Experts of a small language model.
Size: 14 layers, vocabulary 3616.
Experts: 128 experts in each of 7 layers, 80 GeGLU neurons an expert.
Below are experts of layer 7 (counted from 0) of a mixture-of-experts language model. Rows are named router (the router's row for the expert) and show model dimensions 0-79. Each number is 500 + 25 x the weight over its row's rms, rounded and kept within 0 to 999. Numbers have three digits each.
After each expert's rows: a language model's description of what the expert responds to. This comes from a sample of Wikipedia text that the model never trained on.

# expert 26
router:539505528513519479503521538523495517513523497505512485493503479518495463501517455494520488474520511546514495506542536465476480521548503432498499515507495507482494531535538492548490526530538520522478484491477502492499493510511525459495476476
Description: Noun-ending word pieces. Final pieces completing common nouns like press, staff, interview, message, plus whole words work, people, death, own.

# expert 0
router:518525546512487536479503483506457531503544502502491465463486484511483507527502509469462533504503506430555511504470473508505484500536526495551544491457506476503508523521459529504521534493522536498493529511502532446518462515483472511497488499
Description: Quantifiers and time connectives. Number words and quantifiers starting noun phrases (two, three, other, several), plus after, when and of in narrative sentences.

# expert 53
router:495449510495501539491464494515454496549514503502486455512469549494505468514503537550469472499488548537489470530517490487513477526487489507485495513546540468499474490465478485525533528541502468511498514505535526515495506492507493480466518483
Description: List and compound hyphens. Hyphens opening bullet list items in infoboxes and See also lists, and hyphens inside compounds like COVID-19 and A-306.

# expert 62
router:519528510486499468493470474496545557519529523519550501537528546469508534504516495488534510494533516513510432510504509491509473524491499480546514497478461546541489505451526490504494516520514509481535499474489467541519514515520471525474492464
Description: Paragraph breaks after headings. Double line breaks, mostly right after a section heading ending in = or ==, or at the end of a list.

# expert 1
router:470517544499493532508508499473493523472475466479480449495498546463487492513529506475490523523510494449475482498476507494489508518489520524468508481531481523556514486479467512501520550479493538464498528490521518477523469460521446462459509479
Description: Mid-word Latinate stems. Word-piece stems inside longer words, mostly "ul", "al", "med", "leg", as in indulge, disarticulated, Armed, Intercollegiate, plus name syllables.

# expert 30
router:525552512509516436544534558489501508558480460502479491473491477488507471488493520485519488510479550474450447485510563465497484519457479484479523529485482493475472525490495460526523508506497481470501518500486453495484478547530522516455508477
Description: Verb stems before suffixes. Word-stem pieces and base verbs awaiting a suffix like -ed, -ing, -er, such as design, form, develop, T-ell-er, L-ord, beg-inn-ers.

# expert 5
router:506541450491466475510486470536470542535483499509518527521517548490487497507454472543518517515516510526454484522501537507540539489475499507508495474500481485474501479466486482481534514537474464493495476509468528509512501533539478515484483557
Description: Ordinal suffixes, word starts. Ordinal suffixes th, nd, rd after numbers and ordinal words like second, third, plus word-initial fragments such as l, met, rel, stud.

# expert 18
router:560489463511508517494518489516466521530460530497500507471502512545513494427517506526492498431522498432550475554493516448529558463500469522509488515496466494513554479479516487551503501471466460507488527532494508500479491511533542519478516479
Description: Single digits in numbers. Individual digits inside numbers, especially after decimal points, in tennis scores, times, measurements and years, such as 5.7, 7–6.

# expert 39
router:465519549475473541527505512507525514543526512548532534486522511517570493478501514490540538538545484490487461522466485488495510519570518567485496479498527544542468504484453502507531524509537506519530508482532505469476486475512498508510490547
Description: Nationality suffixes and of. Demonym endings like ian and adjectives such as British, French, Austrian, Egyptian, plus trans- prefixes and the word of after nouns.

# expert 49
router:509483540442508527493507511457457526517459519475470472509456473497504552510509478494522507506499510460541482458472502480541503526469503485524467465554473486449480498557497472470496483505507499498485476476500472475510488500482509541496514484
Description: Pronouns, relatives, have. Subject pronouns and relative words (he, she, they, which, who, whom) and "had", "has", "have", often after commas; also a lone "s".

# expert 41
router:505514493501494492501484470475530502492486541500541524481545462506475494510540482486531501504497479485498530497538500494474538526480560525561506444476509530514482514474488530535486519471470482486475464536478504484540491522525505552472465494
Description: Time and reference words. Common words in time and comparison phrases, such as same year, as well as, later, this, one, years, long-er.

# expert 2
router:484512518559480494509527496508539537492496494501495537486473491489478488476520512524443488494501525474549453473500484515461542500524535527518499508525526534504481499503491460447501457494480524505467462481469495479486518450517515519534523483
Description: Surname final pieces. Last word piece of a person's surname, usually the sentence subject before was, 's or a verb, e.g. Berg-son, Nad-al, Rodrigue-z.

# expert 25
router:472473512558496497518503534490489537498505491489516472480564489451498488451509496446518494501518497525501486531470507495541486480544472501545498507509502490494539506504455484545525497460503524505505531546516511524520525474528510539490493496
Description: Digits in numbers. Digit pieces within numbers, like 100, 500, 000, in years, ISBNs, model codes, scores, populations, chemical formulas and table cells.

# expert 27
router:474481456479524552507493479502519507469533524505472499480511488531497493500482491496485490489504537502504476532486514475518496514472537481505482490468492494503471490536458497496506493464488488491477544499492500568506495509498488462480480540
Description: Consonant-r onset pieces. Word-initial consonant clusters and prefixes like Br, Pr, Gr, Tr, dr, cont, dis, and lone r inside words such as Brendan, interrupted.

# expert 55
router:528485544476497518462512512508460479470492491503463473526488486460509464518549450532506464498499475460524515522478510499511515489492501509499465476516527504465517504525561518559495495463504495507533477439498475496511537475497498484499482496
Description: Noun-forming suffixes. Noun suffixes like ation, ion, ment, ity, ance, ator ending abstract nouns, such as organisation, condemnation, invasion, Operator.

# expert 36
router:533463513491488523506514535517486483478494531505509488487484548506458474510537508466502468498486484501503503505511442538493545495483542466479559505523521520505502505543493486490557505478518500503505521522531514504523506478468551512561463500
Description: Adjective-forming suffixes. Adjective endings and adjectives such as tempor-ary, solit-ary, -ical, -ial, -ative, -ful, plus words like new, original, important.

# expert 32
router:532499437489506533530489512509501518503500502482471509483494518529502513506478472461531511478501524514468509482520484488536482534510481477476498487539544506493501520468494455519459496499500471492484501488454501505549449520520510500515484520
Description: Directions and d- pieces. Compass words like North, South, East, West in place names, the word-start piece d, and pieces like inter, ad, worth.

# expert 9
router:511549455522515508481498524530483476531474471469475482516518548486553467493490498520508494483509491468465454502501532495498525510522450505513503508502480518503545467515485507501486504441516455499448469443500525494484484468504524475482492519
Description: The and preposition-the. The article the and merged forms like of the, in the, on the, from the, introducing a following noun phrase.

# expert 38
router:505497494511514464530527513527483526532534547519523514490459500539507456506538517461534475490520480496506517536501533475456519490523520500504512495552505507453501499493517509510470502508469464457534479501486494534470522470497511489550482526
Description: Of and -able. The preposition of after nouns (quality of, age of, part of), plus adjective suffixes -able and -ible, and This, this.

# expert 21
router:530501527467497519478481539426509526493550522447518451496525510483493542543473504568524508482481488487510473458541481468545497506521489500506513522487522487529498477512519482477534505508538492492501498493505489523490515506512500480472508505
Description: Sentence-final periods. Periods ending a sentence, often fused with the word ending, like older., there., families., before a new sentence or paragraph.

# expert 44
router:511509497508504484494510482489499495537546485514522501502497469519495577487527498472504494518507525521483500506531517472530482486528503465502519519474481475506478516488484474495483554521485488496487494514501506503498503559478505483479530465
Description: Opening quotation marks. Opening quotation marks that start quoted speech or song titles, often after said or explaining, plus that, most, more.

# expert 10
router:469473470453508516458521494508457445458467465484498486497503476491501462495497492499513472485500471491539512485464474458479494518450496508513485537544492490490493496515514516485452451526460500493500510516483490520478494470511490500491505519
Description: Closing brackets and quotes. Closing parentheses, quotes and brackets ending names, dates or asides, often before a line break, plus mid-word "a" pieces as in Chiba.

# expert 13
router:465512525505488499529526473501492500524514524520507518505470451483531512505510454482518510542501506535454474482494523496497497506496434487491490499518476510535502495479480504546490486514509518465464454516486514504522457511500483487550542484
Description: Modal and auxiliary verbs. Modal and auxiliary verbs such as could, would, will, can, may, do, be, often before "not"; also scattered name fragments and Korean syllables.

# expert 50
router:493496512522480531476518502503451465484458487450468491524518490477477540558483446490465513499473485508502432514525500498509492496475521520469469501517524478520477515531536473497525476515533521504454522520506504546514456485503494458542501524
Description: Mid-word er/le/il pieces. Mid-word pieces like il, le, er, her, man, ter inside words such as skilful, athlete, woman, sportswriter.

# expert 24
router:508512482490504550470498493490493466508493513498481496491465517489495542532498482474520478492482482526461455530514486469481546465540514453540464485522489494479526481478506487504495458439485549503479477464505506476451556532501515517472482474
Description: Noun-final word pieces. Final pieces completing nouns after a stem, such as fal-se, hor-se, difficult-y, polic-y, popul-ation, plus the lone ' c' piece.

# expert 12
router:497472553507520490473480490524460537494491533472503484557515509498524473455478513531507503514501491485496538495519490469498504466443475503479475485512508511492474484516518554489531475480463487488508507513494510514467519504514492502461485490
Description: Accented letters, capital I/U. Accented Latin letters inside foreign names (é, ö, á, ü), Thai and other script bytes, and Roman-numeral or capital I and U pieces.

# expert 43
router:502551467479499501496514562520496505504536531501482528496510516447466493486511520505532499475427488470476464485473502520502484476494519501511518527521539486488541480499496508495501512456544507475465510499523464490472482509515502500515481500
Description: Past-tense endings. Verb endings "ed", "ated", "ified", "ured" completing past tenses or participles, such as viewed, graduated, listed; also "ound" in Newfoundland, profound.

# expert 7
router:526539509488461520484500487474479500468516482469457499498508503503501506528517494499483520504488487486474487495460507506505522527492503468467479496475460488519516496503490551528485498482463503505484521456524503480503487531493469519465483544
Description: Articles opening phrases. Articles "the" and "a", often fused with a comma or verb (", the", "was the"), especially "The" opening an article's first sentence.

# expert 60
router:476452521513470456474526479544475524515477520496505559473507479477479521497497472472489478541454521480490499504532484513504505517509510510502521514516518549524485498497487458480515471513488479506451447511486482456501495471483557519538496458
Description: Codes in tables. Short codes, letters and zeros inside tables and semicolon lists, such as round codes 2R, 2QR, unit abbreviations kg, km, x, and scores.

# expert 20
router:509519499511471512486530490536506470529541478485546525455482516499473489551482483526468507494460531473512530504555499503486521535484496504537485439509494466541476512495470493478466565551505560460479508450486525509475504518505519498459510478
Description: List separator punctuation. Dashes, pipes, colons and semicolons separating list or table fields, especially the dash after a name in bulleted people lists.

# expert 61
router:512508495481469468482515495489500491561493523504445460474460533503503522542452481468513506479487530515523472491434493502485513494539491481476473562488498475448536492525480539507511475493499451508516507494483510502516489474471539493492506499
Description: Initial R, St, K. Word-starting pieces " R", " r", " St", " K", " ch", plus "ok" in Hungarian and Afrikaans names, as in Boksburg, Story, Rocher.

# expert 63
router:513507478463514498476492490514497485496534500530495515474499513522482525508492488473464488525482482537551474502530469484517519495517472546510478457546514487518461511555470510490503504511475507547530491506491512525533495462498521481462477500
Description: Colons and semicolons. Colons and semicolons in infobox fields, lists, URLs and durations, like Website:, https:, 3:07, and table bars.

# expert 16
router:527502503525536528526524488476469445496483518519452476484502458484509534501430512493527517492493473482442533466494498518446520505496479493478494512525444522500469528504486482543502456511496493468551504530501519521456492509515490526445491483
Description: Coordinating conjunctions. Coordinating "and", "or", "&" and list commas joining nouns in names and lists, as in Culture, Media and Sport.

# expert 3
router:517527505504559555502513479469527535503478517466486518481494520472553546502492541497515480527546504493474485462483506522457473532502483517463518486469513535489506520476543494457530490499481515522532495529503506476492510524528465501506508491
Description: Non-English vowel-consonant syllables. Mid-word syllable pieces like is, ak, ang, ik, ri in foreign place and personal names, such as Tbilisi, Amagasaki, Zamboanga.

# expert 52
router:488492482512538501475471530518489471557502503473502570471509508544463546507517491527501487496476489535552515484512486493493505489512492508503552537472505508507501482526522523465470483513521504507486592525532511489506481465479522491493524559
Description: F and h pieces. Letter pieces f and h inside words or starting capitalized words, as in transfers, Butterfly, rho, Federer, Free, Sh.

# expert 51
router:527474470529514498474436466520542530498545525487525465496578517560499464523532487556504508481520483552497482490511526501518476473497502515499471496493494535472506505502483491521509534489466514496530538502480510528514512479511521521528511483
Description: Leading 1 of years. The first digit 1 of historical years after in, from, born or parentheses, like 1865, 1951, plus in/In and month names.

# expert 6
router:549506490546542542475517501515502492465486469518483476542475462466511480462524523523476452528502505525501530499527513470457453423520494486486482473498460492513474523505524462503506491540481528480455503470468499510504459454498546545512511503
Description: Personal first names. Common English given names like John, Paul, Michael, often in lists or tables, plus name-ending pieces such as son, ie.

# expert 28
router:565523495531504505497502487443513464489477493465500465507493482474483498488502472474523459526448522475487537502498509461481487480526532466481483467478515498459507531480526475456525530482473469512523478468499487512499516533513537527504485475
Description: Word-final vowel endings. Word-ending pieces of the form vowel-consonant-e, such as ore, age, ake, ure and ine, in Mythlore, village, machine.

# expert 57
router:536503453500506473504522501519481506444524474523534474467529483569505527434441489532495485490495483522463482539505496538484516525526498526497504512519517465502491516479497514498508468520546514544518440503486459506488508481499500509545483547
Description: Opening parentheses. Opening parenthesis, often fused with the next capital, starting acronyms, translations, dates or author names, such as (BRS), (2024–present), (Zeller.

# expert 46
router:474520512464480457501543494504497501521521511488496472486490515530456528490503490505511515481522485477506463499506499563537499482477528503532476456536487511477472519499529481526498497494458475522519522532495524522486499475482520511467471513
Description: Ol, se, col pieces. Mid-word pieces like ol, ran and e in names such as Melancholia, Minneapolis, Mediterranean, and word-starts se, col, high.

# expert 19
router:519508470488501512524492454521444496565525507491483447485506431502476507505479520498509509512499519522453503519507484512503503521519535482483469548458476503456517488490533491485472489437542512495511523517514519461500488496531525544493469474
Description: Syllable "en" in names. Word pieces spelled "en", "de", "Le", "ge", mostly inside surnames and place names, such as Meigen, Jimeno, Phoenicia, Arenas.

# expert 34
router:486459466512552464515482480505505508511514507543509481549471441527488495486480481461518492499469508519470496470509473530533508507500493471469446497485513478526497486545489516456507515473505481502508516533504518535461489516491525488455503453
Description: St, g, and particles. Inner "st" pieces in names like Morningstar, word-initial "g" as in gastropod or gain, and particles like out, under, along, main.

# expert 58
router:490461521433571514564512498535547489507430479539480483461483516499499541483510487543501473548502448491485489487518509537483506555502500465554511473454464513520498516458475505491512492529507531499510493464515482510501491501447512514493547470
Description: G and reg pieces. Pieces containing g such as og, g and reg in phylogenetic, deregulation, morgue, regulator, plus capital G word starts.

# expert 48
router:441454470455512490483526504448478547523497545491499522518490458512507506534479491473510529518489478503504517482466452517487519471509505483501493523505529495537525515478517450513516484582504554470549462513484514506511462496506492578503608485
Description: Adverbs and -ly endings. Adverb endings -ly, -ally, -ently completing words like serious-ly, mysterious-ly, plus also, not, often, based, and the piece ou.

# expert 59
router:528500502505500449499521504504512482472521517474467511565538478475524533514518495531508511506498532538506512548462537484523490495506503526457490524500499495535560527522506514487501525485496485437485482461461485514525511542520503522524461462
Description: Table cells and endings. Table-row openers and sports table headers like Result, Rank, career, list, plus word pieces like vent, urr, out.

# expert 35
router:484496502483502509500512480510521510520497509486565533526458491487489479468527487474536484514494517462538512507451518521524487490518498530544460521499492459461508514525483530488524518443534474501541468526488523507536562521511525463516498522
Description: Coordinates and taxonomy values. Digits, decimal points and degree, minute and second marks in geographic coordinates, plus values in scientific classification boxes like Plantae, Eukaryota.

# expert 42
router:488509448466482518485444556505545489484477528518501532500468530540457507493449496502536502490505496446508472495534513462543489518493484511507510516509494500523488504511525506484482469537512484502493528542521511532480466507497501501477527532
Description: Letters t, d, w. Single-letter pieces t, d and w inside or starting words, often in foreign names, e.g. Sol-t-an, Tut-t-le, w-inning, With-d-rawals.

# expert 15
router:508522462443489508485471503513501533490479521498508488479486486501490538508483529585513548471546492532497512470469510539521483517489462513525469490549490531536507482529487540487494543535477501502463486527480525499500480472499512536492505499
Description: Leading digit of years. First digit of years and small numbers, mostly the 2 of 2010s–2020s years after months, commas or table bars, plus small counts in tables.

# expert 11
router:526536490505485489523503507500513527504514534529483495507491482520505510505478534476505517487470471514490489551519491530515530513491492537504534517460507528470491473480463525472474524472468526470538532455478498539532454498487517522491462463
Description: Time and action verbs. Narrative verbs and time words in biographies and event accounts, such as began, took, left, joined, set off, early, at age.

# expert 37
router:470493529507484518514486455465505480503537508547516492522471487514515512525504519451500526490523489460458518524506469473469519535490521487505496487525441491504536474465500485500467478500492502490513451537539547512502457482480459460511575479
Description: The word "to". Preposition or infinitive "to", often after verbs like moved, returned, "goal was to"; also "i" and "er" endings in names like Sonali, Luigi.

# expert 33
router:480491517483510481445507526523541498497543521488513541503432496532515498489488493494461555490485529511563537449500491516547504487503443496476538505509527482476491521496470429523495456524500524506523503494506464528522473482533505457530507534
Description: Sh/ch sound pieces. Mid-word pieces with sh or ch sounds, such as ch, ish, ash, ich, in names and words like Lancashire, Bidisha, scholar.

# expert 22
router:540503505456467455504490496510467503502496470507479503505516447505500514463494517455529497513497481470519467473501459471512486507493563487529496500479505466488486534488489532471495477512515492497538514518524488492497474466517514515477506518
Description: Naming verbs, clause joins. Naming words like called, named and known as, clause-joining ", and" and ", but", and capital M pieces as in McMillan or Medal.

# expert 54
router:504527491520468555503485472497537496471503538531504458520447492463511533498565510522526490551466501486539549472462481503473480517538530499497461484493527462496512474472462484548493476483499480553491495463460513465479523486484497483518471472
Description: Place names and plural endings. Endings of place and proper names and plurals, such as Australia, Canada, Texas, Chic-ago, Nap-les, Aer-ts, ReelTime Ar-ts.

# expert 31
router:466494523558472461521484484532562471489500503461448471522480504487522473492504481476499501469483472524479484464501495489447508470501496489504565530514484534501497490498489520525456539488518469535492530502541498470526510541529461541524533560
Description: Initial C and Ch. Capital "C", "Ch", "Co", "Car" beginning names and terms, such as Cymbals, Chordata, Committee, Carrillo, Career total, Côte.

# expert 4
router:480469515522514517494502480527551504467538495483500454479567505478492492509481499522493489494527503525476525483526495511479500513470525519542523531531473482510526515472473531479505514498511532492558491485518475515510497524514523518542479502
Description: Birth dates and ages. Parenthesized "(age"/"(aged" after birth dates in biography infoboxes, year digits like 1971 or 2015, and the word piece acc.

# expert 23
router:513465524447476539545511508512554503532496501509488453512513539490492446452463499532502498505521507532538535513494492449473468473520472508482493504486500498564480538484473516473540475505523486503471476476515510472558485501487476506532523498
Description: Capital initial letters. A single capital letter beginning a name or word after a first name or space, such as D in Disraeli, N in Nelson.

# expert 47
router:473533500505501513520506544515522467434537486500494508489462503527470492507535493493522474502482477508499522512546497469511456503501540474505494505493497508492535508540525478524524518518451480534519470514537489520483501504488489488508501475
Description: Verb and adjective suffixes. Word-final pieces completing verbs and adjectives, such as -est, -ect, -iving, -ained, -ered, as in invests, domestic, triggered.

# expert 40
router:456477527498511509485465508504514458490517507519519496483542553497497510476507506511493516467495476477500506539546505534533521512523512533500547475454449478532531501489520531488516500519503489536482509530462511484491543463503496443495496509
Description: Inner p and ic pieces. Inner "p" and "ic" pieces such as transparent, checkpoints, Olympic, word-starts like resp and crit, and table-cell pipes and digits.

# expert 14
router:475474519517510475512520471488483495464474509530504488459501531522509517517545494497509527487505488491488472495468513541473481540474443484551505491536554539519457494513476497510487522473444520478516476455519544469503514523497518453474555483
Description: Preposition for, United States. The preposition for (also for the, on, by, due to) after verbs and nouns, plus United States and U.S. in tables.

# expert 45
router:464509537520446479481542466527469545544473510486563520511461454487477480445474454487473452517479532498517507537520531476487487494507504520517491472521475520527510495514465494458487456502471520531482492520511511489473484500478503488533497475
Description: Rare name fragments. Odd single letters and fragments inside unusual names and taxonomic author lists, such as Dakshinamoorthy, Chodkevičius, Heidecker, Veracruz.

# expert 56
router:511478518502468480501508498493502512460478422489472504535513490464503446511521460516438487525475542500511478466518487502482503514478491485464543505500537514464468506481447498537525476491556487517494500447469499501468512505462515468527473508
Description: Media work nouns. Nouns for media works and their word endings, e.g. film, album, book, story, program, television, production, plus River.

# expert 17
router:474447498529519489495490499519544532520437452552528480507516519458500478522490505491508506499479483514487481511507504516502452499505493513501542520510510500530506533494482476503467504496503533510468488477460513493461481521507490500537521480
Description: Preposition in. The preposition in (also In, on, into, near, through) before places, dates and keys, plus prefixes pro- and sub-.

# expert 8
router:486461502487511482481486514530514502477470463470507540518512502538466485473546520511463508525478525487553481536512475497443521491526443484493502523485519568496501532516517485458463482550519473458480537504509519516458482471488457486510541510
Description: Letter b pieces. Word pieces containing the letter b or B inside names and words, e.g. Lund-b-eck, hus-b-and, B-eyond, H-ib-ana, lb.